python train.py --beta2=0.95 --max_grad_norm=2.0 --warmup_steps=205
Below are experts of layer 6 (counted from 0) of a mixture-of-experts language model. Rows are named router (the router's row for the expert), gate (a neuron's input weights, with its number), up (a neuron's input weights, with its number) and show model dimensions 96-191. Each number is 128 + 32 x the weight over its row's rms, rounded and kept within 0 to 255.
Before each expert's rows: "gets" lists some tokens that make up at least twice as much of what it gets as of all text. This comes from a sample of Wikipedia text that the model never trained on. Tokens count by the router's weight.

# expert 0
gets: ".", " the", ",", "-", ":", " as"
router [ 87 147 143  76 101 166 184 132  99 104  99  96 107  67 143 122 176 152 175 172 148 105 130 149 117 162  80 154 198 136 164 162  89 112 171 111 171 143 132 144 169  83 138 179 177 111 155  79 158 196 132 110 114 137 126  97 188 144 157  94 163 137  71 132  85 138 122 139 107 149 121 114 137 117 180 135 104  97 105  78 132 136 118 127 121 105 133 129  88  96 122 106 133 204 172 101]
gate0 [136 102 123 127 139 131 105 185  94 166 124 132  93 131 153 138 187  97 129 157 156 178  95  85  95 150 144 111 208 167  99 152 128 183 171 125 133 147 118 115 124 112  73 135 114 102 160  68 127 184  99 117 117 124  85  78 142 154  73 163  77 142 110 131  92 137  92  98  57  93 130 108 120 125  93 103 180 115 100 161 118 184 136 161 167 155  84 134  61 122 164 120 124 139 121 150]
up0 [ 67 127 102  96 146 108  89 122 151 142 145 135 150 160 115 140 180 109 105 178  82 103  86 147 104 123 143 134 113 142 203 113 149 173 146 103  94 136 179 146 146 125 229 140 134 111 158 182 135 164 150  95 135  78 139 115 133 152 155 160 154 149 100 143 127  91 122 120 150 162 118 163 173 149 136 168 152 172 110  85 124 187 120 204 107 168 141 138 114  92 129 125 101 127 143 119]
gate1 [ 57 100 105 101 121 122 161  89 111 164  95  95 132  95  93 177 150 105 116 162 168 124 159 133 153 163 139 106 193 102 191 108  88  84 112 115 119 158 159  86  77  86  87 124 136 160 161  90  88  96 115  90 150 164  56  77 116 120 134 142 117 145 139 116 118 151  37 111 150 161 137 118 135 156 125  65 171 143 155 196 106  77 139 157 163  83 112 133 106 180 163  63 153  96 107 168]
up1 [159 177 113 148  97 109 130 119 133 108 138  74 144 146 132 127 148 127 121 146 157 108  67 174 124 139  96  79 154 155 121  88  88 155  65  90 108  97  95 148 107 141  83  61 119 113 160 147 127 122 178  99 148 153 130 132 134 146 200 113 110 119 116 158 138 121 132  59 110 138 175  83 156 117  77 178 153 143 156  93 108 105 158  71 170 178 125 237  80 140  81 137 131 102 111 173]
gate2 [198 143  96  80 134 112 157 158 116 146 165 189 165 136 136  97 165 159 152 116  59 168 147 139 100  91 101 144 119 180 127  78 144 146  55  70 154 153 120 144  86 155 139  92 155 130  95 143 127 166  83 187 112 138 162 175 104 136 171  89 194  88 134 146 111 100 166 138  41 124 149 104 127 156 134 127 118 170 125 149 170 102 134 122 134 161  76 112 170 105 142 119  86 123 124 133]
up2 [128 125 171 170 142 106 141 155 133 131 139 125 151 152 100  61 178 156 105 144 146  67 165 169 111 168 144 123 183 161 116 167 125 150 123 115 139 147 136 132 109 104 116  83 116 133 156 179  92 123 164 176 208 101 107  85 125 130 182  97 125  77 102  89 121 167 204 110 113 146 134  77  96 123 100 116 134 126 132 170 168  98 144 103 109 137 140 165 137 146 179  79 144 153 177 132]
gate3 [162 167 114  91 160  86 161  97 119 102 145 135  95 170 146 182 130 159 137  58 106 119 100 125 162  91 201  81 134 119 127 106  74 113 107 166 103 106 104 121 189 153 157  84 165  99 145  52 151 159 193 107  80 158 102 154 111 112 156 146 135 107 143 167 161 191 102 164  82 157 165 105 101 119 126 165 106 112 123 177 157  98 152 105 130 144 135  77 138 120 117 154  67 124 153 121]
up3 [122  89  70 115 161  66  91 109 169 147 123 159 103 160 135 108 100 136 132 164 101  79 130 163 126 102 109 137 134 131  80 117  72 102 136 157  83  32 146  99 150 182 108 141 109 133 157  85  99 130 177 140  93  77 149  75  72  93 171  50 124 128 122 121 163 129  76 118  66 189 115 142 101 122 167 192 124 132 147 127 143 102 182 177 118 114 103 113 158 193 143 112 124 112 218 151]
gate4 [101  78 104 133 145 121 161 127 130 101 121 105 104  99 189 141 127 141 137 169 107 169 140 159 123 133 173 103 128 115  67 120 144 129 153 101 163 111 113 194 138 121  91 131 107 164 120  81 117 106  87 142 160 115  98 135  96 111 108  74  84  95 115 105 120  56 195 156 182 158 145 141 153  95 169 101 161 162 168 113 152 202 174 134 120 135 131 165 150 109 115 199 180 117 172 210]
up4 [150 198 158 165  94  97 143 133 132 173  28 124 136 141  95 108 123 110 100 127 163 144 169 170 139 140 160 137 142 131 126 163  88 166 150 129 145 106 128  76 166 178 102 143 175 134 123 132 111 106 144 149  96 134 159 147  99 146 173 169  90 188 174 152  84 178 175 156 117 117 156 180 136  89 192 155 141 106 136  93 115 109 134 150  58 158  92 144 102  92 148 166 148  98 130 149]
gate5 [146 121 130 121 143 161 159  80  62 111 115 185 169 115 137 154  95 116 122  95 133  62 128 120 145 118 147 138 122  77 177 135 111  70 129 192 109 134 164 143  98  87 157 173 103  97 154  77 111 136 142  82  97 137 119 141 114  95 102  94  72 117 169 131 141 135 135 139 173 122 114 113 114 113 109 146 148 105 107 137  86 146 131 111 116 133  90  93 136 198 119 136 179 108 134  69]
up5 [140 120 104 121 135 146 136  67 122  91  80 113 160 142 197 150 113 116 138 116 110  93 102 182  87 115 178 154 128  88 134 133 167 157 107 168  56 128 183  63 118 144 109 137 122 176 163  81 129 171 130  68 114 171 118 164 181 122  97  94 116 142 146 166 117 150  97  92 127 109 117 103 153  79 122  80 103  85 137 154 139 155  95 133 140 159 115 147  96 116 160 127  92 122 126 183]
gate6 [111 122 135 107  82 122 113 106 132 134 117 141  97 140  96 135 146 168 141 108 174 111 144 136 135 146 160 157 233 152  79 149 140 196 119 145 128 131  76  29 134 143  59 107 173 176 194 123  94 101 185 101 121 158 146 119  91 176 115 125 155 141  91 146 110 141 127 144 101 156 146 141 107 151 131 100 128  98 114 103 110 108 168 167 126 168 173 143 113 170 125 112 138 127 115 164]
up6 [123  77 139  67 165 154 141 138  97 141 155 108  92 175 119 115  72 168 103 141 140 124 125 124 117  98  58 140 117 138 140 122 146  86 180 155  57 149 185 193 179 141 124 126 147 116 136 187 135 148 129  52 151 128 128 155 128 174 111 160 122 124 140  92 148 155 115 108 175 142 113 130 124  89 120 107  76 142 132 132 116 132 126 162 171 152  90 140 141 123 144 149 162  94 149 121]
gate7 [166 187  93  50 100 129 112 146 143  65 169 112 103  85 108 125 147 130  86 135 105 115 137 111 175 185 120 175 166 128 103 112 174 199 142 111 142 111 137  88 143 136 111 158 100 131 155  59 136  56 149 121 144 117 128 111 132 150 185 188 140 160 132 175 203 116 136 140  66 148 146 161 107  95 120 149 132 165 169 205 129 195 123 109  75 133 164 102 130  35 106 115 170  68  98 128]
up7 [141 154  87 128 180 141 183 119 162 126 109 161 115 145 163 145 148  81 111 104  74 114 140 151 102 141  97 132 134 177  73 130 124 135 107 115  68 115 163 125 101  55 118 181 120 173 108 163 135  66 104 134 131 115 142 133  95 138 147  92  74 136 146 138 153 188  55 165 115  36 110 115 108 131 129 155 142  92 120 160 178 158 178 141 112  99 126  76 143  94 151 120 170  92 132  91]
gate8 [115 126 150 109  95 111 157 153 139  87  60  90 136  71 108  90 168 174 156  88 135  56 124  94 137 129 126 158 164  87 179 154 133 140 163 145  90  96 106 112  79  81 100 115  67 104 155  99  94 103 136 135 138 189  98 160 162 149 128 153 156 168 158 126  98 113 112 149 126 149 143  89  86 114 148 139 126 159  93 112 147 137 107 156 168 139 142  87 138 179  98 123 130 128 111 189]
up8 [118 141 147 140 139 181 101  70  87 125 158 197 112 146 110 155 115 137 123 117  86 134  75 190 124 110 133 185 121 130 115 108  77 115 133 102 116 130 141 113 123 144  91 137 129 139 188 190 114 160  93 105 139 145 128 159 106 145 123 113 180 136 116 133 178 119 156 113 106 123 135  32 128 142 205 193 131  68 149  87  82 108 114  72 142 150 123 180 105  95 141 151 132 128 111 166]
gate9 [174 139 171 117 160 124  81 121 105  88 138 110 173 125 146 201 108 119 164 124  99 143 161 112 135 139 110  83  99 100 161 143 133 104 128 135  73 124 117 132 196 174 110  88 125 163 156  96  95 122 151  77 128 106 162 107  68 142  85 113 116 169 124 105  74 163  71 140 150 130  90 135 115  51 108 104 141 182 185 130 123  85  92 141 170 119 118 161 118 134 191 157 139 135 126 119]
up9 [121 171 150 112 144 154 154  68 157 185 105 114 112 164 123 130 149 165  92 145 203  89  91 156 163 150 126 154 108 148  99  94 144 114 142 152 136 123 163 147  79 141  79 123  61 121 120 159 176 158  97 105 175 111  95 144 121 131 161 146 145  96  76 141 161  99 154 121 129 145  53  99 116  95 115 120  89  87 151 150 175 115  66 179 159  50 135 159 184 139 125  46 151 126 141 150]
gate10 [ 96  96  58  75  95 185 158 121 129 111 101 180  97  91 103  46  90  81 174 148 142 148 125 158 115 110 103 157 127 163 156  93  82 127  97 116  56 119 113 102  57 121 166 142 107 143 111 109 165 106 148 111 108 127 156 108 163 161 154 140 122 121  85 149  85 107 158 140 116 119 155 120 116 124 159 134  95 126 120 132  77  82 180 165 125 182 111  91 166 198 136 150 163 144 124 100]
up10 [139  97 128  96  78 106 168 193  86 105 127 117 115 131  91 117  70 136 156 150 177 156 133  94  94  73 109 147 106 131 136 147 131 155 186 112 117  82 138 105  67  80  73 112 166 154 112  86  98 126 130  64 157 131  57 133 130 155 125 140 147 144 135 142 117 166 116 112 131 149 118 158 103  90 125 130 103 122 103 133 105 110 152 157 150 150  96 116  82 134 181 149 162 100 110  92]

# expert 1
gets: " and", " of", " in", " ", " to", " for"
router [122 149 160 155 148 105 151 137 150  98 101 135 141 173  86  94 143 146 105 117 145 150 138 109 108 103 121 115 114 204 128 113 153 136  58 119 110 127  60 101 113 118  88  94 113 130 141 148 145  95 125 201 153  74 199 160 152  85 145 115 166  76 154 138 185  26  78  94 137 114 153 127 151 160 130 123 170 103 197 127  63 110  95 111 136 119 152 111 185 182 137 170  89 139  68  89]
gate0 [129 130 137 150 143  80  87 174  66 108 105  94 152 107 104 147 211 167 130 150 105 115 114 113 135  95 195 120 103 123 191 160 128  89 102 187 143 165 108 110 144 131 117 172 104 135 117 129 185 182 109 109 121  80 189 138 171  89 145 108 135 122 153 128  68  97  74 101 117  90 114  84 102 181 173 207 115 173 177 156 142 170  79 125 170 116  79 156 168 108 164 137  94  91 142  99]
up0 [136 192 159 193  70 169 136 146 136 154 148 188  81 160 106 114 119 152 183  97 119 167 119 178 123 138 181 150  78 178 128 148 107 162 108  80 168 144  60  98 123 147 170 140 127 114 114 124 175 109 147  71 131 112 168 161  96 155 164  70 120  81  85 169 116 100 125  83  73  96 124 112 134 103 120 139 132 115 191 143 112 133 131 150  98  65 121 146 129 119 193 147 149 101  97 121]
gate1 [124 176 123  67 116 117 151 181 116 139  78 150 205  59 121 125 142 121 154 133 138 148 155 133  90 135 137 120 181 130 174 122 113 142  81 123 154 106  64 166 186 134 120  85 117 188 158 137 133 128  92 143 146 140 154 107 151 116 135 127 118 167 166 196 167 169  95 128 124 104 152 126 126 131  76 149 127 136 163 130 100  97  92 145 134  94 109 125 170 114  86 159 174 128  43 139]
up1 [129 142 100 123 166 147 179  96 120 152  74 165 178 132  84  95 192 119  75 171 120 171  92 131 148 143 151 131  83 155 152 127 114  96 122  74 177 126  89 132 147 144 127  94 108 128 126 138  79 129  59 165 151 140 138 170 144 111 175  93 147 131 143 124 165 156  99 104 146 141 151 146 121 166 114  70  33 200  77  81 109  89 160 132 132 178 161 175 154 139 165 106 163 139 114  97]
gate2 [ 79  83 120 113 135 166 129 135 166 128  68 175 155 121  80 112 126 150 129  74 113 127 137 132 104 135  96 114  70 104 180 142 137 125 168  70 108  90  86 103 111 160 144 156 122 144 151 135 114 159  59 152 153 178 122 125 127 157 138 122 115 131 129 185 143 160 104 137  69  56 192 174  99 108 104 105 149  86 173 105  79 147  99 150 106 109 138 170 146  75  82 132 137 111 139 176]
up2 [ 95 137  96  92  91 104 198 156  92 105 116 106 135 142  61 158 188 170 137  97 112  81 142 131 171 123  85 129  92  59 120 116 173 132 103 110 114 213 156 148 166  24  83 130 119 130  81 117  98 126  95 130 141 185  90  75 154 101 129 122  63 144  70 142 125  88 128  79 152 118 101 155 194 140 138 122  89 128 143 170 143 125 155 145 144 150 123 151  82 132 136 101 137 153 126 205]
gate3 [ 88 116 155  88 112 104 128  82 134 119 104 159 144 168 143 148 176 163 126 135  96 161 195 129 121 104  99 153 102 139 151  85 169 133 116 114 115 123 119  98 151 136  72 119 102 193 145 111  70 168 124 117  90 162  70 147 109 146 126 107 151  43 110 151 192 125 158 101 153 114 171 145 148 106  98 181 124  95 100 138 137 161 130 157 136 166 112 213 165 172 143 141 133 143  80 123]
up3 [102 134 190 136 103 197 119  70 129 113 163 138 109 115 121 153 132 183 154 180 191 125 104 146 125  62 136 171 198 153 156 109 126 129  93 124 132 149 139 137 107 150 123 102  75 136 128 128 171  71 136 114 115 180 170  99 138 166 142 156 163  88 114 146 113 157 127 130  60 157 107  67 122 154 173 136 197 112 116  87  99 183 146 111 120 127 142 121  91 125 134 140  51 115 126 180]
gate4 [141  85 137  54 106 158 171 152 129 129 117 150 147 144 147  84 150 118 159 174 129 149 145 153 165 117 173  28  89 142 168 101 117 135 155 197 116 108 137 124 132  58 140 146 111 188 138 153 155 141 160 101 135  88 105 126 128 143 162 148 112 146 192 103 126 122  92 138 132 134 115 105 104 152  53 156  90 162 153 100  64 102  71 114 225 105 146 138  96 219 113 181 157  88 108 127]
up4 [147 147 124 127 102 125 128  55 134 147 129 138 159  77  26 139 108  90 134 178  68 148  92 172 132 134  73  99 118 144 227 106 137 136  97 137 135  97 158  80 143 172  78 178 126 147 150 108 114  75 113 135 131  94 220 124  58  76 133 152 113  89 155 171  82 144 103 147 148 134 118 136 124 107 135 199 134  99 102 106 155 100 107  69 111 194 207 107 124 146 132 157 170 130 128  94]
gate5 [157  67 108 150 124 161 142 121 117 118 160  87 111 125 155 113 101 148  95 172 143  85 136 160 128 159 106 112 141 157 123  74 133 112 144 122 149 133  56 161 185 132 116 122 125 127 184 150 151 175 154  97 159 136 134 116 106 140 145 162 129 137  55 112 136  81 122 172 191 123  73 137 113  97  83  94 136  89 122 155 151 117 116 107 162  93 145 148 111 147 113 196 150 135  61 162]
up5 [113 111 126 107 140  91 132 124 141 162  97 143 116 108 104 128  63 103 112  75 126  91 135  94 167  88 191 183 210 151 121  88 131 104 135 175 118  49 130  79 181 118 166 176 149 145 108 147 123 157 113 123 160 115 126 113  85 138 170 177 198  97 114 160 124 139 178 116 143 108 111 159 155 103  90  99 143 123 150 139  87 134 109 109  88 115 155 143 128 165 109 188 120 141  92  49]
gate6 [148 149 125 151 132 125 115 182 109 167  91  52 144 152 175  51 152 129  96 187 182 144 127 115 133 168  91 101 168 160 135 116  84 111 149 169  76 123 159 126  74  81 117 125 166 114 145 107 122 133 145 194 103 130 150 186 114  94 109 123 162 142 195 130 138 133 118 117  61 148  99 100 171 117  79 162 132 185 131 126 129 187 157 115 170 144 127 158 162 115 127 165 105 185 104 159]
up6 [136 124 133 102  95 109 187 106 111 116  95 125 103 126  87 120  85 122 124 134  77 179 109 132  50 117 121 120  57  76 151 138  96  84 129 135 143 163  87 111  91 151  73 167  96 127  78  97  66 141 173 128 102 151  92 187 143 110  83 105 178 161 133 155 102 104 189  97 116 155 127 109 138  82 119 129  96 111 158 158 153  48  83 107 141 127 125 116 109 120 124 174 162 145  71 137]
gate7 [157  75 136 156 154 189 106 146 150  60 126 172 149 108 133 154 133 199 158 156 166 123 163 101 127 122 127  99 110 143 177 103 116 156 135  80 131 123 106 133 156 129  65 188  97 160 131 108 155 149 163 139 205 136  85 122 130  77 151 149  84 106 126 117 118 139 168 124 124  74  85  87 166 120 109  96 102  79 128 126 115 182 127  88 124  82 171  84  84 207 163 197 135 124 114  87]
up7 [133 167 145 134 162 108 143 134 136 180  90  84 160 145  89  99 137 117 174 183 108  87 140 187 149 103 123 160 185  94 146  87  86 116  97 170 130 143 156 134 146 149 145 159 105 133 146  83 105 154  65 198 139 115 152 165 122 140 151  58 154 143 163 184 136 145 106 126 136 139  81 181 105  87 132 117 182  76  86 163 183 105 107 139 148  93  86 130 132  86 137 125 139 160 107  76]
gate8 [140 119 156 162 122 113 150 151 144 161 124 114 143 111 126 143 198  88 165 145 118 182 112 113 109  90 162 178  60 111 109 171 114 105 120  69 180 130 111 185 124 129 146 133 127 132 118 142 183 152 138 108 155  97 132 184 157 100 133 119 129 161 154 137 119 114 144 166 154  56 109 125 176 164  80 167 161  95 139 173 126 143 107 119 114 111 112 103  90 161  75 130 106 163  99 128]
up8 [ 93 107  97 122 130 132  80 137 116  93 181 120 148 107 102  69  99 137 199 115 174 141 151 178 154  87 175 125  89 115 174 158 142 133 128 120  88 170 171 138 148 129 108 133 150 149 160 110 136 149 174 140 119 149 120  87 130 109 143 142  75 159 152 116 179 113 112 108 120 103 151 129 138 109 132 150 117 199 126  89 139  64 121 120 164 132 174 146  34 119 109 169  92 122  95 105]
gate9 [130 130 193  91 131 169 103 113  70 142 110  87 151 152 144 115 152 149 163 124 146  78 151 138 129 118  55  94 109 114 182 146 177  53 126  81 127 101 105  95 103 113 145 101  68 145 123  80 169  44 131 120 103 106 105  82 128  86 160 132  80  85 126  98 176 157 117 119 160 150  96 155  76 157 113 107 149  70 197 107 105 161 101  58 113 118 144 107 143 162 121 126 114 113 106  82]
up9 [ 98 178  86 124 122 142  91 118 119 142 109 143 155 132  88 108 218 114  85  71 106 133 158 167 159 109 103 148 154 136 133 126 183 142 141 120 107 153 122 118 126 120 144  95 172 113 149 121 109 139  81 158 127 117 121  91  98 123 106 210 119 107 175 122 172  78 112 173  93  95 136 134 148 181 120 113 158 171 140 148  95 163  72 166 149  87 161 128 147 158 159 112 163  47 141 160]
gate10 [151  67  59 170 128 130 129 117 117 167 124 100 167 121 129 146  83 141 129 191 107 144 130 144 107 127 156 125  65 178  60  72 152  67 101 177 118 192  75  50 102 149 103  87 104 154 125 119 106 104  56 134 157 125 115 169  82  97  93 164 152 151 146  85 139 127 112 110 164 120 159 112 171 124 112 140 163 115 150 128 112 120 104 155  94 147 133 164 153 185  96 154  95 119 124 196]
up10 [ 54 143 137 126 147 144 147 126 100 124 156 138 195 133 105 194 105 148 108 149 238 168 115 107  89 137 149 110 175 136 143 109 118 106  77 161 180 170  81  98 114 116 125 126 168 127 116  90 106 137 106 147 148 122 163 135  90 108 122 123 122 163 139 122 146 153 118 137 202 124 138 108 103 123 119 119 163 132 143 135 136  96 102 122 141  94 168  95 117 161 121 144 187 115  83  89]

# expert 3
gets: "\n", "o", "or", "e", "ist", "y"
router [142  91 109 126 118 128 121 123  63 165 124  97 131 116 115 166  98 121  99 155 134 147 125 126 112 132 153 122 105  77  79 131 123  99 183 175 109 117 166 109 157 125 139 141 154 152 150 173  53 132 121 140  62 136   2 124  52 177 124 167  96 115 123  93 142 233 141 135 163 124 129 114 106 102 114 105  68 152 165 214 106 151 147 143 125 154  88 135 105  97 105 138 153  75 207 174]
gate0 [102 133 226 131 114 121  94 126  77 127 152 120 152 143 180 103  90 117  92 126 110 160 165  56  74 133 183 130 105 134 190 113 125 157 149 175 157 127 157  80 176 132 132 116  75 132 114 102 141 179 140 118 157 130 120  54 158 137 171 101 131 128  39 202 167 133 150 152 114 158 127 101 168 116 126 114  99 132 137 176 134  55 175 122 107 178 124 173  92 169 120 133 146  72 175 131]
up0 [152 195 138 126 100 150 126 148 109 169  67 173 159 168 113 111  80 154 176 172 164 107 207 104 136 125  78 142 167  57 120 187 141 142 129 134 173 138 145 121 108 131  94 108 189  70 122 109  63 147 139 117 150 127 149 131  88 147 147 130 139 186  93  88  81 109 148 187 152 137 124  77  88  80 104 109 165 121 111 143 145  96 117 103  62 148 174 125 165 167 105 131 117  81 145  88]
gate1 [184 113 133  97  95 111  93 164 132 134 166  83 152  99 176 104  84 147 125 116 166  62 112 128  99 139 125  56 123 141 122  91 130 114  76 114 183 114 106 110  96 124 154  58 145 114 138 163 156  83 159 116 131 134  99 114 107 177 104  91 154 169  91 137 153 192 103 133 103  67 140 147 113  67 148 120 165  88 155 116 116 163 126 147  91 159 101  66 152 149  93 187 110  78 114  75]
up1 [ 78 105 145 108 191  98 118 128 112  58 118 136 139 111 112 121 102 111  82 147 185 162 149 163 140 174 126 142 177 114 158 175  79 169 185 123 184 114 124 121 123  59 112 128 118 136 142 160  82 163 113 118 183 153 117 219 108 143 155 132 149 128  91 143 153 142 157 159  93 160 175 136 152 152 120 132  86 120 107  93 115 103  97 106 163 113 105 130 106  99 131 108 146 151  90 105]
gate2 [ 80 110 157  71 125  88 114 135  72 136 130  57 146 156 144 100 134 141 189 166 139 134 146 141  67 163 153 158 106 133 148 105 135 132 114  95  89 144 133 167 115 101  69 158 155  72 100 118 142 104 131  98 186 153 139 166 130 140 119 172 126 147 111  94  60 160 129 150 104 134  77  85 131  84  68 142 117 166 139 147  88 103  75 135 157  89 100 118 142 132 128 132 148 110  92  97]
up2 [117  93 109 145 144 176 154 122 159 162 137 158 137 107 152 110 162  58 171 141 162 158 175 101 173 153 109 142 133  91 153 136  45 149 148 144 133 153 152 114 161 129 132  95 111 172 151 108 111 133 103 140 112 134 177 115  53  95 103 127 197  77 157 133 152 121 130 178 133 120 171 144 124 116 179 197  93 152 157  36 179  95 113 110 123 152 116 135 107  68 157 107 119 128 199 172]
gate3 [139 147 133  80 125 108 163 114 144  78 106  93 166 174 100 129  89 118 141 140  48 128 155 166 165 180 174 175 157 131 108 135 119 155 122 145 164 116 104 106 147 171  77 199 137 174  84 114 139 131 132 106 154 156 143 109 132 144 135 137 126 126 111  83 142 197 105 116  89 190 126 148  98  96  69 166 124 116 149 139 131  98 128 147 189  83  88  87 166 112 137 104 136  96  86 161]
up3 [ 82  94 169 101 164  73 157 104 102 137 150 183 171 148 105 146 135 110 171 119  80 160  75  91 124 176 193 141 116 146 145 112 125 154 128 102 139 155 140 142 164 154 160 139 150 123  94 126 127  98 167  89 113 125 178  99  81 147 100 170 130 121 147 104 180 120 191 169 185  92 138 159 127 108 151 167  95 155 135 137  92  90 119 113 163 143 166 121  93 186 105 150 131  94 198 143]
gate4 [145 146 102 142  65  98 123 168 125 102 155 154  84 127 105 216  97 135 154 186 130  87 104 117 125 118  89 131 143 110 166 158 149 136 151  95 193 141 160 114 123 134 169 123 116  79 101 127 104 148 126 111 114 191  74 107 145 137  99 125 166 149  99 116 146 117 165 140 170  95 158 179  66 120  94  75  84 171  71 145 174 111 178 169 127 131 111 175 134 118 138 147 196  87 144 160]
up4 [135  75 113 113 154  72 143 149 148 124 146 137 165 176 164 138 110 135 117 150 141 129 118  85 180 133 159  73 153 161  85 118  77 120 111 108 136 113 183  97 109 199 136 143 100 148 165  82 178 131 125 107 121 134  98 136  44 111  92  66 150 125  97  96 120 188  95 108 130  95 175 153 114 172 132  83 172 102 136 142 119 115 119 136 144 127  96 101 168 167 160  93 106 144 113 111]
gate5 [186  95  78 197  52 124 154  93 143  95 103 159 119 108  72 147 117 106 100 162  83 164 142 140  79 129 186  89 127 182  81 108 157 156 162 147 104 186  91 133 104 114 126 160 161 101 136 137 121 133  99 129 172 109 164 103 107 132 112 135 177 104  82 110 142 104 115 107 102 144 147  68 103  90  97 127 121 163 145 123  81 216 163 129 133 145 100 117 135 123 138  48 122  82 153 113]
up5 [164  95 141  94 171  94 119 141 199 139 120 103 134  95 103 165 130 166 141 154 103 122 120 170 136 138 156 183 190 133 170 124 123 153 112 152 113 120 134 118 138  68  99 190 109 127 159  88 104 167 111  94 145 161 103 126 125  85 101 162 156 129 129 131 112 163 110 195  71 145 182  90 119  44 126 151 115  89 175 101 118 150 116  53 184 161 171 131  85 106 130 175 102 133 133  88]
gate6 [121 144  83  78 188 124 103 168 101  83 144 110  89  92 177  77 162 119 152 182 104 162 189 110 132 165 192 133  61 106 104 134 157  85 120  85 151 162 161 138 107 119 127 119 135 182 124 129  93  86 125 140 112 121  52 138 129 104 108 140 120 109 107 113 115 124  81 174 139 146 159  87 118 149 174  39 176 152 179 130 123 112 117 166 125 171  95 170  84 103 113 142 179 128 105 127]
up6 [159 133 138 166 185 136 121 135 102 141 105  77 180  83 101 100 139 167  94 144 174 122 126 137 131  89 140 120  63 130 139  67 104  95 143 192  84 154 134 175 126 123 154 110 111  51 178 109 129 135 169  87 105 105 176  92  99 156 159 107  95 116 145 119 182  98  87 150 167 109  75 149  74 111 151 108 134 142  89 138  69 126 157 163 148 101 113 136  85 127 169 125 192 141 156 137]
gate7 [136  90  96 139 187 165  94 152 108 104 136  91 165 149 112 135 135 110 123 107 131 138  86 108 151 145  71 115 143 142 150 148 156  93 136 208  52  99 123  76 108 152 104  82 100 155 166 105 118 135  73 142 124  78 115  70 147 134 147 112 195 142 147 111 149 162 104 110 205 129 136 125 144 116 155 136 137  74 197 139 128 117  91 134  90 112 165 138  79 118  84 146 181 138 133 127]
up7 [124 155 147 200 114 113 124 137 144 149 102  94 124 172  84 130 125 137 139 118 125 143  71  59 122 111 113 135  49 160 164 106  93 116 114  93 136 122 110  76 131 171 107  53  81 113 135 144 133 118  62 185  64 110 107 129 160 149 143  94 155 106  77 108 146  81  93  73 127  98 151 144 119 136 139 178 157 166 141 133 109  60 143 153 171 116  81 147 128 164 106 144  95 133  80  88]
gate8 [146 185 173  59  97  89 126 174 110  89 112  91 100 104  99 136 188 116 146 159 173  84 123 158  76 129 154 152 122  94 162 150 127 116 152 184 132 121 128 141 120 104  98 164  72 146 165  92 171 165 100 125 141 115 105 134 115 150 142 129  98 143  98 204 122  77  99  92 174  65 116 131  90 160 140  69  85 153 189  88  96 152  93 152 123  88 133 117  88 148 107 100 153  65 150  87]
up8 [204 140  91 110 174  47 151 148 137 101 102 118 146  85 157 159 165 169 148 132  82 121 154 126 152 134  94 149 143  66 102  80  97 144 172  98 132  91 134 139  93 131 177 149 162 114  80 127 157  89 185 144 169  84 169 161  53  92 113 155 131 101 122 118 173 152  71  97 129  87 132 187 145 146 177 159  79 105 115 122 116 160 121 126 107 187 164 147  72 136 112 205 106  66  79  76]
gate9 [ 87  96  68 147 131 121 160 124 108  89 127 120 151 155 133 103 175 186  75 122 108 100  79 170 146 105 128  68 183 112  99 142 104 164 131 164  81  91 156  89 117  86  66 144 143  87 137 174 115 141 140 119 104 171 122 158 163 115 108 155 115 130 113 118 117 190 119 147 157 183  51  21  96 105  88  83 131 126 135 130  85 152 140 110 146 109  91 107 170 171 115 118 100 163 146 126]
up9 [ 88 159 162 106 117  83 125 122 124  74 194 103 177 126 158 108  81 139 113 124 160  60 157 136 131 115 170 127 178  84 172 128 176  75 154 142  75 101 157  85 100 153  95 105 117 103 143 132 116 128 116 103 108  85 102 137  66 178 133 137 166  89  73 146 112 139 153 118  78 101 103 116 114 143 122  84 103 170 123 166 130 131 146 124 118 103 136  88 138 158 146 126 159 162 181 149]
gate10 [137 112 162 115  62 107 124 102  77 125 180 156 156 127 102 155 110 108 116 120 113 187 159  87 128 180 141 107  94 162  55 130 175 179 122  97 112 173  60 167 168 170 166  80 129 200 128  99  89 105  99 129 120 156  88 205 112 144 110 129 162 171 115 134 146 133 127  63 135 153 123  99 101 146 119 119 106 185 143  96 113  72 141 169 175  99  82 152  92 152  63 127 124 113 115 180]
up10 [133  85 121 131 133 109 175 126  78 147 129  87 139 134 106 100 187 104 130 161 142 179  63 133 139 129 131 174  90 113 126  78 103 149 122  99  92 162 113 100 170 199  94 143 125 150  84 121 117  80 110 103 162 115 135 145 175 169  91 184 134 128 178 146  91 118 181  50 144 107 165  76 115 166 205 112  76 216 109 142 118  90 132 171 121 119 100  98 121 171 146 151 134 126  88  94]